config.toml
num_hidden_layers = 10
hidden_size = 128
n_experts = 8
experts_per_token = 1
d_expert = 320
d_shared_expert = 0
hidden_act = "swiglu"
moe_layers = [0, 1, 2, 3, 4, 5, 6, 7, 8, 9]
router_score = "softmax"
normalize_top_k = false
routed_scale = 3.97
balance_loss = 0.00447
balance_bias = false
router_bias = true
init_std_router = 0.0156
lr_router = 0.000586
num_attention_heads = 2
num_key_value_heads = 1
head_dim = 64
vocab_size = 8192
norm = "rmsnorm"
norm_place = "pre"
norm_eps = 1e-06
positions = "rope"
rope_theta = 10000.0
rope_fraction = 1.0
qk_norm = false
attn_scale = 0.125
tie_word_embeddings = false
parallel_block = false
init = "normal"
init_std_qkv = 0.0446
init_std_o = 0.0446
init_std_up = 0.0446
init_std_down = 0.0
optimizer = "soap_variant"
learning_rate = 0.00396
lr_mult_up = 1.13
beta1 = 0.95
beta2 = 0.95
lr_head = 0.00923
max_grad_norm = 1.0
warmup_steps = 200
schedule = "wsd"
decay_fraction = 1.0
decay_shape = "pow"
final_lr_fraction = 0.05
batch_tokens = [32768, 65536]
max_seq_len = 512
doc_mask = true
train_tokens = 479400000
max_steps = 10140
dataset = "wikipedia_en"
Below are experts of layer 6 (counted from 0) of a mixture-of-experts language model. Rows are named router (the router's row for the expert), gate (a neuron's input weights, with its number), up (a neuron's input weights, with its number) and show model dimensions 0-127. Each number is 200 + 20 x the weight over its row's rms, rounded and kept within 0 to 999.
Before each expert's rows: "gets" lists some tokens that make up at least twice as much of what it gets as of all text. This comes from a sample of Wikipedia text that the model never trained on. Tokens count by the router's weight.

# expert 2
gets: "201", "200", ".", "0", "202", "199"
router,193,203,197,185,185,214,209,224,162,181,182,193,191,174,234,237,191,204,184,206,201,194,207,194,230,170,245,167,168,218,195,200,190,236,198,179,229,176,218,191,203,204,208,196,217,200,210,189,207,203,172,191,205,180,181,190,190,207,205,197,185,223,189,196,210,185,200,214,232,221,184,220,213,185,237,194,218,185,244,173,152,203,199,204,193,208,189,189,208,221,196,225,198,161,233,232,224,191,190,209,219,231,171,187,196,163,172,200,199,189,161,200,168,193,226,230,175,227,184,226,189,180,200,241,221,205,229,203
gate0,221,190,223,218,213,219,177,197,227,210,211,192,216,182,237,192,220,196,174,191,220,224,194,215,208,223,219,204,202,209,206,200,173,173,170,206,183,190,223,221,200,225,228,226,233,181,179,225,149,178,185,247,176,198,192,204,198,211,179,207,185,200,217,184,200,228,189,197,207,217,176,180,192,231,183,189,206,226,186,210,201,180,182,186,182,237,188,162,208,206,201,211,165,210,210,186,216,183,195,211,190,183,216,198,181,206,169,230,236,204,158,211,210,195,208,141,201,219,235,228,186,174,213,222,229,217,188,196
up0,217,185,214,180,197,192,196,229,209,253,152,203,174,222,221,232,221,208,222,183,199,183,227,189,203,178,183,193,195,172,204,225,233,183,266,196,219,197,232,187,207,232,170,216,169,176,233,178,200,200,211,197,171,222,197,242,194,226,206,212,205,172,200,199,181,181,198,185,203,212,235,191,206,214,177,219,176,191,173,195,191,206,218,185,245,190,184,233,216,206,191,211,212,208,168,196,196,194,187,214,187,193,202,220,207,193,193,189,208,206,210,194,186,202,214,234,175,174,194,190,186,210,176,215,240,171,203,187
gate1,209,168,210,188,191,176,183,236,179,155,184,226,215,211,206,186,176,215,267,190,211,200,175,188,178,213,211,243,200,213,213,172,219,197,236,200,206,206,145,204,188,204,186,194,193,196,184,194,193,233,170,223,236,192,205,200,216,238,219,172,194,197,209,199,195,180,181,232,179,166,211,176,179,208,191,222,200,215,191,212,190,222,193,175,183,239,191,200,194,225,161,200,210,207,203,227,183,185,194,180,215,228,197,204,198,193,210,177,223,246,166,196,210,211,188,211,222,202,209,225,212,197,192,193,190,228,205,192
up1,144,230,170,191,221,182,187,232,168,210,198,189,228,206,182,195,197,172,205,205,192,210,175,175,201,186,181,176,227,206,187,215,173,163,175,201,212,218,170,189,208,210,209,214,213,194,175,195,202,213,197,248,196,183,200,207,207,176,214,193,206,201,204,170,186,200,180,174,191,209,166,189,188,232,166,157,229,212,235,184,207,173,191,201,204,220,201,180,179,187,205,198,190,197,217,193,202,215,231,208,228,180,237,193,171,228,181,208,217,184,218,208,213,254,209,200,225,185,207,213,170,195,198,193,204,153,191,227
gate2,208,184,194,210,221,211,235,165,207,214,167,240,204,222,197,160,193,220,218,200,244,184,212,193,207,177,221,212,255,170,225,210,186,212,241,160,176,243,171,221,212,205,208,218,200,183,185,162,209,161,178,179,191,184,220,191,213,227,203,193,176,213,198,209,195,164,212,212,165,233,234,203,211,199,205,202,201,199,199,206,195,216,208,182,197,207,187,202,217,206,208,199,175,192,176,179,174,181,235,163,176,212,196,223,206,183,208,225,216,186,204,193,195,205,197,181,180,213,197,199,167,229,212,206,217,177,193,208
up2,165,203,227,170,175,181,211,167,204,180,206,207,179,187,205,210,171,202,214,173,219,187,198,211,189,189,231,226,168,195,197,168,202,181,240,204,203,228,180,204,217,179,226,142,181,170,211,223,207,198,169,183,197,183,229,208,237,240,188,202,216,216,196,190,219,209,207,211,200,176,181,172,194,208,199,211,158,224,194,174,217,204,216,184,203,180,173,213,206,218,203,200,191,212,226,172,175,158,189,192,177,195,217,207,169,194,191,149,225,206,194,205,226,208,199,215,199,193,207,163,224,197,183,221,170,188,198,207
gate3,217,197,210,189,208,200,196,197,180,231,214,194,215,261,182,179,186,189,207,237,184,166,197,206,215,200,198,199,181,223,210,218,172,198,176,195,161,205,185,201,191,181,245,197,213,196,221,179,209,182,222,215,179,208,185,198,196,251,182,180,193,229,180,202,222,176,220,214,179,227,178,207,186,202,223,207,235,188,177,184,196,195,187,189,182,220,183,190,182,182,202,238,186,198,196,193,273,156,198,196,202,204,237,191,202,185,214,200,187,249,213,170,213,185,201,178,180,175,200,200,195,201,201,182,224,220,213,195
up3,229,216,218,207,205,205,193,195,191,163,186,209,172,198,184,162,182,256,189,226,213,204,170,192,196,197,195,182,209,230,209,200,218,182,213,206,219,198,206,196,173,186,216,198,226,177,231,232,221,161,211,235,213,225,177,201,206,232,212,176,174,199,227,215,221,233,217,214,200,220,205,180,194,171,172,224,167,198,194,202,235,200,209,168,215,161,146,234,215,205,168,230,201,218,194,180,170,198,193,210,184,184,188,206,198,190,212,179,193,178,198,197,205,209,199,212,200,208,214,171,212,217,185,243,181,219,203,216
gate4,193,199,160,195,211,218,183,219,207,180,220,196,205,202,187,175,195,191,252,195,197,246,224,205,210,257,220,251,184,199,191,213,205,184,211,200,217,201,173,183,223,191,192,207,178,193,217,228,203,207,165,231,200,212,174,203,194,193,205,212,204,212,199,205,201,218,223,176,191,253,177,199,200,254,208,207,212,176,186,200,180,188,219,136,186,199,214,193,193,174,196,187,227,172,221,206,191,221,189,190,202,185,237,205,225,200,208,198,208,237,199,226,227,225,186,201,176,185,193,221,201,204,215,210,191,212,172,221
up4,211,171,213,194,223,221,196,188,198,180,196,220,203,189,195,215,207,189,195,184,202,238,214,186,231,217,183,209,162,169,206,205,183,228,186,210,192,221,236,222,193,213,224,178,220,214,215,208,191,199,185,202,204,206,207,230,225,225,226,186,139,198,195,156,183,193,222,214,188,165,164,161,199,190,208,199,177,168,223,208,224,212,194,242,188,217,204,218,161,179,208,238,207,195,200,187,201,232,210,160,200,175,210,206,219,181,207,216,180,235,200,217,189,222,190,181,179,201,174,207,202,190,199,205,237,213,162,193
gate5,201,185,189,238,219,216,183,195,188,168,165,169,195,214,198,164,191,208,210,176,184,189,215,230,182,204,179,212,201,232,231,207,152,213,209,197,203,199,184,228,206,220,226,174,216,196,197,241,194,211,211,181,210,222,191,166,168,212,204,165,220,198,158,203,216,189,211,206,189,162,216,190,192,213,218,216,170,190,196,236,194,188,184,173,257,236,206,193,196,171,190,192,200,205,183,207,193,196,163,201,204,252,205,219,198,215,193,209,214,206,201,222,197,222,170,216,214,207,201,207,166,223,231,221,200,193,191,183
up5,167,183,211,193,210,178,221,147,195,226,183,211,189,177,166,185,230,210,194,199,178,186,219,180,178,169,204,180,168,188,191,212,198,220,234,178,184,212,212,252,212,185,164,223,237,206,206,214,167,188,207,194,184,187,179,202,210,175,196,201,212,183,208,239,207,181,199,246,239,189,217,193,205,204,236,202,189,196,239,203,175,192,179,186,240,208,200,204,167,211,197,225,213,220,200,180,210,193,169,191,216,210,201,205,190,192,202,176,185,179,179,206,216,157,206,168,193,188,195,183,206,177,185,208,189,232,181,204
gate6,195,198,195,215,187,197,239,205,227,206,221,198,243,196,225,196,215,219,196,226,184,182,212,214,245,208,217,204,175,162,201,177,248,189,225,196,209,213,188,208,186,240,217,217,234,215,191,206,194,202,211,251,196,224,203,189,189,196,221,216,225,224,228,167,167,225,198,235,193,213,179,183,205,211,211,183,202,203,212,199,196,196,195,244,167,223,174,236,207,178,185,189,176,220,186,216,194,190,219,217,200,219,214,166,190,187,196,197,189,173,218,230,213,226,209,198,227,195,185,222,209,232,213,193,199,154,183,192
up6,215,228,219,162,187,190,216,204,202,196,191,180,212,189,199,176,225,169,184,194,164,199,246,213,196,225,203,251,214,165,194,172,209,199,206,183,194,188,195,203,211,202,219,218,164,182,200,208,232,198,172,224,189,185,195,200,173,192,149,237,192,214,214,191,164,188,207,208,186,241,204,181,190,244,224,215,204,219,167,187,213,211,217,185,202,215,207,180,210,215,184,187,201,236,215,204,233,199,229,215,192,239,199,190,184,197,183,226,199,210,193,192,224,183,187,201,191,213,210,189,176,208,206,190,181,179,208,139
gate7,198,202,206,188,218,202,235,202,160,180,222,201,177,164,229,195,188,188,226,183,202,222,195,191,168,219,236,210,183,207,188,205,217,206,216,196,200,189,201,183,187,166,193,208,190,196,246,223,172,212,235,189,181,214,219,190,205,191,215,168,201,154,178,183,170,185,181,209,203,184,218,215,167,227,218,243,202,189,184,204,218,229,214,181,205,216,167,157,180,216,209,170,209,164,166,188,214,187,216,203,194,207,206,191,222,210,213,165,177,197,204,250,202,182,217,210,194,186,202,217,181,214,243,201,202,172,202,210
up7,173,185,188,176,208,217,199,243,207,190,197,191,227,172,196,164,198,215,201,201,201,202,180,163,182,161,203,166,194,207,231,246,187,199,190,201,181,187,201,210,203,209,194,195,170,188,186,198,175,224,194,222,197,215,171,203,181,190,228,189,190,226,170,209,235,203,181,217,195,188,243,228,187,217,202,204,144,198,205,224,162,135,188,214,209,178,191,193,192,203,190,217,183,198,198,179,208,238,168,207,193,216,205,184,217,220,194,181,232,182,209,184,210,213,212,223,182,223,171,210,220,220,201,195,173,191,172,195
gate8,195,231,218,190,217,185,211,217,212,223,182,190,178,207,236,208,228,218,184,177,181,200,190,208,182,210,220,216,230,226,200,193,192,197,231,210,214,204,205,214,187,244,239,190,197,185,202,195,192,170,210,172,172,175,192,200,220,208,185,200,214,241,219,156,185,208,168,187,184,203,224,178,200,201,178,183,203,184,198,168,200,210,158,195,219,188,215,176,222,201,188,212,182,214,205,215,168,206,198,185,203,218,212,279,198,193,182,209,183,168,193,169,190,200,221,188,198,217,150,230,221,189,224,175,191,199,180,214
up8,210,205,223,220,208,200,185,220,180,205,240,214,199,249,213,208,204,210,211,203,207,216,206,177,198,200,208,183,196,213,188,201,198,183,182,158,189,186,200,239,188,214,223,195,217,205,189,170,161,186,205,202,214,165,195,155,223,214,230,185,203,231,180,205,213,245,208,211,212,171,224,219,155,175,172,226,179,230,199,174,170,186,215,205,173,191,231,193,236,216,206,205,221,207,207,223,207,165,213,193,201,179,186,173,172,207,235,190,208,177,162,214,190,174,189,179,195,209,211,235,199,184,196,212,227,184,190,208
gate9,183,252,204,213,214,197,166,198,187,204,212,188,185,215,209,205,189,207,175,172,203,178,210,233,211,208,199,192,211,207,200,171,192,177,210,212,238,240,230,202,198,195,203,204,184,201,195,187,194,225,161,176,223,170,216,173,233,203,211,198,195,213,217,202,228,210,214,197,190,196,165,222,212,246,191,210,192,217,232,204,169,199,204,218,247,213,181,194,202,183,165,227,182,219,177,189,195,183,218,211,225,179,180,200,179,188,199,215,201,194,150,211,211,238,180,205,180,215,227,204,178,163,211,187,161,157,202,196
up9,196,206,222,260,184,191,200,207,198,192,225,189,200,195,201,207,200,186,179,205,199,209,213,184,215,180,230,178,199,200,190,188,193,200,216,172,166,212,186,225,200,195,202,223,201,211,230,208,205,208,201,150,175,208,202,197,188,195,148,192,204,152,179,188,192,181,180,193,201,208,234,195,197,184,178,242,169,208,236,192,207,168,200,174,247,191,218,176,205,245,233,207,196,173,203,215,204,189,182,216,151,217,210,197,193,180,183,227,175,197,164,220,188,203,208,232,201,183,191,211,170,222,181,203,188,212,173,216
gate10,201,180,204,194,225,210,209,203,191,191,184,187,206,215,194,193,207,210,174,208,191,181,209,212,171,197,184,230,221,193,158,210,228,206,207,188,228,220,175,189,221,235,198,166,250,210,201,236,202,182,191,204,242,199,193,204,175,178,216,171,233,218,179,162,193,216,225,227,204,217,150,221,203,238,177,189,194,219,206,193,186,178,170,206,194,207,178,208,198,206,172,221,166,229,186,212,204,230,221,223,208,213,187,217,222,195,185,188,230,210,245,206,231,192,189,185,202,220,198,242,228,184,187,195,189,184,222,218
up10,205,187,192,204,180,230,198,189,170,217,193,194,192,227,213,203,197,211,160,190,227,190,157,183,202,173,220,195,212,223,197,198,217,186,161,219,190,181,191,160,206,189,217,188,242,142,211,227,182,194,187,187,198,190,210,202,241,197,186,194,223,173,179,213,215,227,201,166,170,205,199,136,198,185,185,206,180,203,184,207,200,155,183,210,186,190,187,164,185,173,199,198,195,178,181,210,216,189,196,209,201,195,223,237,221,164,189,213,196,181,227,197,224,193,211,198,190,177,215,175,175,212,188,180,176,208,183,222
gate11,245,214,190,248,155,194,183,187,237,182,206,201,227,196,212,188,185,193,220,187,207,195,203,227,180,230,178,225,177,192,225,210,210,161,193,198,202,170,207,170,188,173,209,165,190,226,190,185,198,193,169,177,210,173,168,223,208,162,200,224,189,211,216,205,189,194,193,209,241,176,194,175,205,214,203,195,204,209,164,230,209,197,183,170,172,194,187,174,242,171,189,194,210,215,212,188,219,180,183,216,172,207,204,192,232,184,199,192,183,210,169,195,210,197,171,198,165,181,216,184,215,192,210,220,193,218,163,209
up11,193,218,161,212,179,205,186,196,223,171,180,225,192,207,202,209,202,181,216,222,218,175,200,211,210,164,199,206,170,158,196,209,231,191,206,191,199,162,197,196,204,213,190,220,189,196,186,174,180,193,158,211,213,194,185,187,229,196,215,161,180,166,195,171,178,228,197,213,222,202,219,169,208,172,212,223,174,190,180,237,216,208,200,176,196,182,192,203,201,226,191,211,211,226,185,181,182,218,228,191,198,204,227,218,152,176,204,181,181,210,172,222,224,200,186,196,171,217,219,182,147,235,175,225,214,211,187,184
gate12,182,237,194,227,206,225,225,215,210,204,194,208,197,202,212,185,210,209,176,205,229,202,184,216,182,210,158,204,183,189,149,207,198,208,176,217,192,199,200,214,183,213,143,141,233,206,195,194,158,191,203,224,205,187,225,178,195,173,182,184,217,238,210,192,205,217,187,181,197,179,185,215,207,185,209,211,228,187,249,218,185,186,217,179,222,189,200,203,217,202,194,203,206,208,199,230,226,197,190,201,234,206,196,228,199,177,228,164,220,225,201,180,198,162,181,188,232,223,188,183,201,205,185,195,244,175,193,190
up12,205,206,237,194,221,211,210,193,201,247,225,226,191,188,205,185,188,216,168,206,180,187,205,168,180,167,169,202,214,213,194,192,206,225,205,196,196,187,213,190,180,197,184,212,226,195,208,180,231,199,165,184,201,188,228,187,196,266,211,184,206,233,191,200,197,228,184,239,213,173,196,133,195,195,186,221,202,216,197,167,190,201,228,224,204,207,192,169,185,201,214,241,201,204,219,220,203,196,227,197,223,187,215,236,195,204,228,224,221,183,182,195,193,196,211,176,208,229,209,187,210,157,195,212,210,207,193,163
gate13,164,229,162,210,229,226,214,185,205,218,218,177,240,196,182,217,196,241,177,199,198,208,230,179,184,214,205,164,206,197,207,187,197,188,187,214,221,221,200,216,206,187,193,189,179,228,216,181,186,178,185,198,207,198,172,181,150,230,213,182,191,167,213,208,206,214,220,204,220,207,217,169,203,180,194,195,167,235,224,205,187,181,214,213,213,191,207,205,219,226,210,228,189,213,221,180,207,174,245,216,188,213,225,186,217,222,169,169,221,212,198,197,223,219,201,211,174,226,208,177,163,192,176,210,209,183,156,186
up13,212,163,205,220,194,216,197,183,182,211,198,222,180,193,210,225,161,202,193,197,224,198,184,219,235,212,190,209,206,202,191,197,158,148,250,156,179,201,204,209,226,230,194,178,203,159,188,193,206,191,195,184,191,182,231,238,223,181,225,194,206,217,205,205,202,193,163,234,211,205,176,187,227,193,211,171,143,204,237,210,208,188,175,204,202,191,178,193,185,188,198,180,186,169,207,220,203,204,197,205,180,168,217,236,203,210,223,176,202,218,178,200,208,181,235,197,222,180,184,191,207,206,221,195,183,199,187,170
gate14,242,203,190,213,181,214,217,206,204,159,231,181,205,213,227,183,186,191,159,186,216,226,184,218,187,189,191,178,190,220,224,242,197,179,203,192,213,193,162,225,172,201,191,193,212,211,197,170,177,184,175,235,205,196,177,160,198,180,212,204,226,185,216,222,209,198,212,216,196,196,203,171,204,165,194,206,222,196,188,218,226,229,214,205,186,196,201,197,247,236,186,191,239,230,163,186,226,187,180,228,206,231,174,204,190,206,197,220,219,206,213,195,198,220,180,190,186,173,237,183,196,233,156,202,205,198,210,202
up14,246,229,218,185,192,214,208,210,205,177,202,185,181,188,224,188,207,218,210,223,190,205,204,191,198,190,202,222,180,180,208,196,221,209,183,179,203,192,179,203,228,196,229,227,144,185,183,200,203,203,171,233,152,175,200,178,198,211,198,208,195,183,219,208,188,224,179,211,208,167,211,170,215,195,183,224,180,194,212,229,198,192,222,194,165,197,216,204,161,231,214,203,200,211,242,220,203,212,219,175,187,200,213,209,229,157,171,208,244,212,153,212,210,200,200,213,204,193,202,220,168,176,204,172,223,217,161,177
gate15,205,180,253,230,197,216,166,160,213,200,178,215,198,183,227,192,205,202,203,211,213,206,201,174,209,221,244,164,260,192,179,192,199,189,214,214,200,210,201,210,197,226,194,225,199,202,185,207,178,187,185,227,192,193,141,207,198,188,219,193,210,205,211,205,218,205,212,236,227,187,212,144,186,211,209,205,211,199,180,209,198,207,190,222,234,209,184,183,193,196,202,213,167,211,187,169,170,176,218,214,178,189,198,214,239,217,209,210,195,178,169,203,222,183,213,203,214,224,165,215,205,188,195,186,238,202,165,179
up15,212,186,190,209,198,175,183,215,233,179,213,236,167,165,151,194,221,176,191,204,204,171,192,161,195,158,206,213,220,198,187,224,201,167,210,215,187,212,215,194,248,228,205,189,207,241,184,197,176,158,215,210,215,159,194,209,213,180,193,226,163,218,216,189,185,194,193,205,209,207,211,195,185,204,196,235,190,184,171,175,234,225,211,223,224,195,219,232,180,190,198,199,177,190,202,209,194,200,200,171,168,179,215,214,221,197,208,178,195,207,211,197,192,205,181,202,203,218,169,217,195,193,215,189,236,244,217,182
gate16,198,228,213,165,218,207,229,211,215,180,212,200,224,190,177,181,231,199,195,212,224,234,230,176,207,203,216,227,175,216,201,231,234,194,182,159,197,215,215,201,194,213,194,176,200,212,217,210,203,200,235,182,183,206,181,216,199,187,218,200,227,212,235,195,241,214,211,186,209,173,200,223,179,155,180,230,185,167,187,216,201,232,221,163,214,223,223,203,213,167,176,206,206,212,181,180,191,166,198,181,182,189,199,195,191,192,169,169,165,178,172,191,186,163,198,204,218,183,220,206,227,190,176,219,201,179,215,200
up16,182,206,210,188,218,219,212,212,214,201,202,188,208,219,193,168,198,223,217,217,236,204,195,190,217,202,215,193,177,208,203,197,241,227,193,208,169,227,221,223,186,158,180,199,214,199,196,213,179,216,202,185,236,219,209,193,184,190,198,174,236,177,210,211,175,192,182,173,187,215,231,208,193,143,178,225,211,203,200,185,200,213,216,157,216,205,200,207,215,197,194,227,227,203,179,220,213,182,171,167,212,192,224,224,166,176,202,186,202,198,186,216,203,187,225,223,172,177,185,190,223,228,247,210,184,265,199,205
gate17,200,232,198,229,216,194,183,171,229,213,181,200,197,186,181,161,178,212,212,170,185,190,195,195,185,164,190,166,174,171,207,203,209,224,168,179,190,209,217,222,215,193,205,212,214,198,204,218,192,178,198,194,209,205,208,198,202,219,240,171,175,210,168,213,229,171,197,220,230,198,205,198,187,194,209,209,215,191,197,204,164,199,198,186,221,229,190,181,212,174,227,218,177,180,212,187,226,165,211,186,174,164,193,228,187,200,200,196,174,190,205,220,218,152,200,169,229,143,203,216,192,197,217,251,170,191,207,185
up17,197,222,181,166,192,200,180,174,203,196,180,237,231,196,180,210,211,205,173,213,228,216,164,180,163,159,188,162,176,172,214,192,202,203,211,211,217,185,212,159,176,199,229,209,242,190,188,222,189,186,215,207,181,184,201,210,202,186,207,183,189,212,167,191,227,213,180,194,201,157,210,188,187,219,184,214,186,197,203,195,199,195,210,205,202,195,216,179,219,192,211,203,166,192,214,236,194,188,170,212,200,214,182,157,184,187,193,220,235,166,187,180,235,171,181,171,186,185,199,203,233,214,218,219,181,217,194,152
gate18,186,168,196,177,208,222,175,177,209,224,196,194,185,190,193,203,215,176,218,172,226,197,216,187,200,182,180,173,207,218,196,200,200,207,197,194,192,221,172,182,173,221,168,178,197,192,196,195,187,182,150,230,200,231,198,153,217,159,189,195,210,181,180,200,198,194,220,206,194,202,217,191,170,201,220,183,207,178,255,202,204,199,196,197,220,182,204,193,219,214,189,211,158,213,224,245,205,210,209,178,211,215,207,162,168,195,218,228,204,217,187,238,205,178,178,185,196,201,218,207,193,209,156,263,218,184,205,185
up18,211,167,219,202,200,228,197,189,175,173,213,150,185,206,224,197,165,190,198,210,170,192,234,196,199,206,213,192,225,210,200,200,193,182,204,195,192,185,191,159,175,173,198,206,227,192,194,196,183,203,187,204,193,216,175,168,166,176,216,196,228,224,174,192,177,182,222,174,209,205,210,202,197,229,248,197,225,183,255,178,198,168,224,206,234,194,202,220,209,193,196,213,215,245,198,164,222,198,175,226,190,186,196,210,212,215,187,217,197,199,233,211,187,208,203,242,183,185,185,174,184,201,163,175,219,169,201,198
gate19,234,202,204,254,220,218,176,167,216,187,187,175,170,203,235,190,172,190,210,214,194,191,229,215,174,185,211,193,193,194,191,209,200,231,226,200,181,186,209,221,216,184,193,202,207,182,210,178,193,170,195,209,236,191,178,178,205,195,214,219,188,152,228,185,219,222,212,252,184,197,226,168,158,181,175,205,171,171,184,201,209,168,180,211,198,197,206,204,196,195,206,191,167,179,215,208,223,185,186,189,191,208,216,221,172,198,190,194,178,211,184,184,201,196,196,219,173,244,212,210,206,209,162,209,216,245,200,174
up19,216,209,207,238,202,183,168,207,209,189,185,231,192,197,181,195,193,177,203,167,209,160,168,195,229,181,205,173,214,216,198,217,192,246,156,217,222,173,186,201,214,212,171,211,226,215,221,221,195,186,222,158,205,213,183,202,216,201,187,204,191,206,215,160,216,212,182,197,203,174,169,170,182,204,209,201,215,195,198,212,226,206,185,220,185,173,214,212,187,199,174,198,202,187,183,205,167,192,180,205,206,184,179,168,217,188,159,169,167,217,195,219,267,197,185,200,227,168,205,213,196,222,177,185,216,192,183,207
gate20,233,211,191,203,260,185,195,173,179,178,213,184,216,204,198,191,213,191,209,194,218,224,214,210,213,188,256,178,196,210,190,206,229,205,208,185,232,163,190,176,189,193,200,214,184,228,190,207,179,226,188,207,196,196,213,170,167,205,188,194,208,207,202,215,173,202,218,227,186,175,214,224,205,204,232,188,195,176,235,184,204,187,167,191,188,232,198,189,207,202,177,202,197,179,217,252,225,190,175,199,206,226,197,212,217,194,210,197,193,163,214,217,227,244,185,187,253,219,204,203,194,205,174,198,190,223,216,246
up20,212,230,242,177,234,204,188,180,230,219,195,167,215,204,195,209,214,226,207,217,206,202,241,217,191,208,167,191,206,204,194,199,194,192,184,160,219,192,217,194,155,190,181,190,244,222,202,204,227,187,200,190,191,211,147,207,211,178,198,222,224,209,182,193,199,197,217,173,184,216,155,223,196,191,221,194,204,189,213,198,161,187,208,185,214,218,181,207,214,230,188,213,186,218,219,197,226,219,182,196,217,196,180,231,213,189,207,191,179,229,182,197,182,209,180,182,233,172,173,178,231,171,176,220,219,184,215,242
gate21,199,227,215,199,217,190,222,196,185,210,208,193,216,194,209,177,195,231,170,193,180,212,220,191,197,175,178,202,223,187,213,223,205,204,200,204,231,204,201,186,209,207,234,167,223,186,211,160,152,170,225,195,190,172,168,186,213,190,170,211,237,196,202,195,192,199,204,198,222,187,214,204,192,195,205,216,200,223,205,207,165,209,197,199,230,196,233,183,191,215,169,173,205,192,178,209,201,197,202,218,198,198,211,230,220,174,169,207,159,187,211,152,215,196,183,214,145,247,189,233,173,227,188,242,205,220,183,174
up21,176,213,237,194,202,184,178,207,179,197,202,235,192,212,181,220,182,189,212,194,205,194,205,152,180,167,222,177,174,174,200,197,209,211,246,221,196,211,180,236,228,184,195,217,192,174,200,198,239,202,224,211,189,194,242,213,213,189,170,194,187,153,179,226,177,179,224,204,221,175,182,203,177,179,196,217,182,172,217,180,207,226,200,214,200,202,189,177,194,209,198,199,237,170,163,209,220,174,183,189,220,221,233,200,207,189,172,184,185,211,219,220,190,207,202,220,197,207,236,172,219,204,217,180,179,235,182,207
gate22,181,255,193,213,205,195,209,173,221,176,202,174,182,203,174,188,230,183,213,229,186,209,240,196,211,222,197,213,200,228,214,195,224,237,211,184,202,220,204,207,164,224,226,225,180,187,168,174,172,201,190,209,172,175,200,198,200,201,221,206,187,166,207,182,223,167,168,201,204,231,176,198,209,200,207,189,208,211,221,187,172,224,178,172,188,216,177,191,221,199,190,204,190,186,161,205,197,199,206,225,206,243,229,247,219,216,202,178,174,188,247,202,232,199,187,189,219,204,198,235,206,185,210,200,212,207,216,218
up22,193,202,196,182,158,185,197,197,163,224,220,226,206,191,224,198,170,200,175,201,232,229,191,175,204,192,189,243,248,195,198,158,201,177,231,192,187,195,194,193,216,153,182,176,215,199,204,197,192,200,198,235,223,211,182,182,243,197,172,208,224,215,239,190,225,230,231,164,207,233,210,222,179,205,176,207,207,234,204,206,230,150,176,219,187,208,188,208,187,191,187,193,207,223,222,187,185,205,207,174,214,224,210,207,202,182,176,179,211,186,194,227,197,197,179,192,193,192,219,191,207,185,186,200,168,179,185,188
gate23,193,189,206,184,237,211,213,211,192,173,243,202,212,213,160,198,203,220,234,200,164,216,242,212,193,219,207,210,198,195,202,224,211,218,206,181,162,188,188,195,203,187,194,226,198,216,157,223,197,227,214,195,181,201,169,195,196,160,227,231,208,208,177,191,223,189,170,153,222,191,176,198,211,221,236,197,210,212,223,226,191,215,189,200,224,203,201,177,203,168,170,186,199,219,202,183,209,193,229,238,177,211,203,246,206,233,192,208,220,211,202,242,207,207,190,222,183,218,210,212,178,200,182,175,166,202,192,215
up23,205,177,213,207,164,210,178,206,196,171,255,203,178,194,167,192,218,198,197,230,221,205,214,198,244,183,224,206,199,185,199,219,196,221,193,215,206,199,222,217,208,183,230,193,183,174,233,231,246,170,203,199,206,210,179,221,199,222,204,217,223,194,198,165,187,219,219,159,203,197,212,214,195,179,198,205,229,173,195,209,213,209,236,207,203,192,197,237,193,197,201,190,189,179,211,164,181,215,173,215,159,202,171,218,223,177,243,175,200,249,210,204,219,185,209,176,192,221,173,211,180,213,223,206,214,199,203,215
gate24,181,215,168,202,229,201,185,175,203,224,184,178,174,206,168,169,200,186,197,165,191,167,214,204,200,188,223,193,203,194,198,256,173,215,237,185,213,226,191,211,201,222,196,238,245,163,213,167,187,162,182,185,191,197,215,194,216,197,234,165,165,191,214,205,219,213,190,213,195,217,206,175,199,218,190,220,151,201,212,198,195,176,175,190,195,151,192,180,213,189,207,207,212,177,192,203,216,216,182,192,203,202,197,244,175,209,197,197,209,212,203,215,209,207,177,169,197,193,196,198,175,184,200,253,211,208,209,193
up24,177,184,159,232,193,211,209,215,178,175,197,178,190,199,171,166,217,206,215,204,185,184,236,195,200,169,191,186,192,202,190,184,173,194,197,213,169,245,219,200,158,194,197,209,217,180,207,197,202,223,197,174,201,206,210,158,201,177,220,217,150,196,184,178,192,186,199,170,204,203,170,186,219,198,165,204,225,216,196,187,213,232,186,185,185,180,182,193,216,195,174,209,200,206,241,194,195,234,197,194,221,206,198,239,198,194,195,164,211,213,223,231,197,205,188,166,166,246,217,210,171,184,206,218,212,225,192,171
gate25,208,192,232,221,180,244,200,189,194,210,196,177,199,213,201,191,218,249,205,197,188,229,245,184,179,204,200,231,200,192,188,205,186,205,214,207,215,208,205,207,184,182,194,216,217,193,248,226,198,217,204,223,178,203,215,178,209,211,219,201,188,204,219,188,210,203,189,233,193,214,163,170,193,210,199,195,154,199,205,214,202,196,221,202,197,238,178,156,172,193,218,207,233,228,180,221,232,183,158,190,206,187,182,175,181,225,195,174,179,220,220,159,189,211,223,217,205,176,235,202,214,207,214,165,188,200,242,207
up25,212,175,173,203,194,216,219,221,196,203,208,203,208,226,175,205,208,205,241,184,213,186,217,211,210,216,205,202,204,181,226,174,197,207,210,195,217,228,166,180,204,183,206,219,195,221,203,187,229,196,218,213,189,212,175,188,211,196,182,199,200,200,207,194,228,185,187,222,178,191,191,133,188,195,213,196,180,240,221,201,244,215,178,171,212,218,176,183,207,239,167,217,227,208,221,207,237,195,194,222,174,169,175,208,178,218,192,173,165,192,198,216,222,223,224,173,194,175,258,234,219,207,217,219,190,209,215,215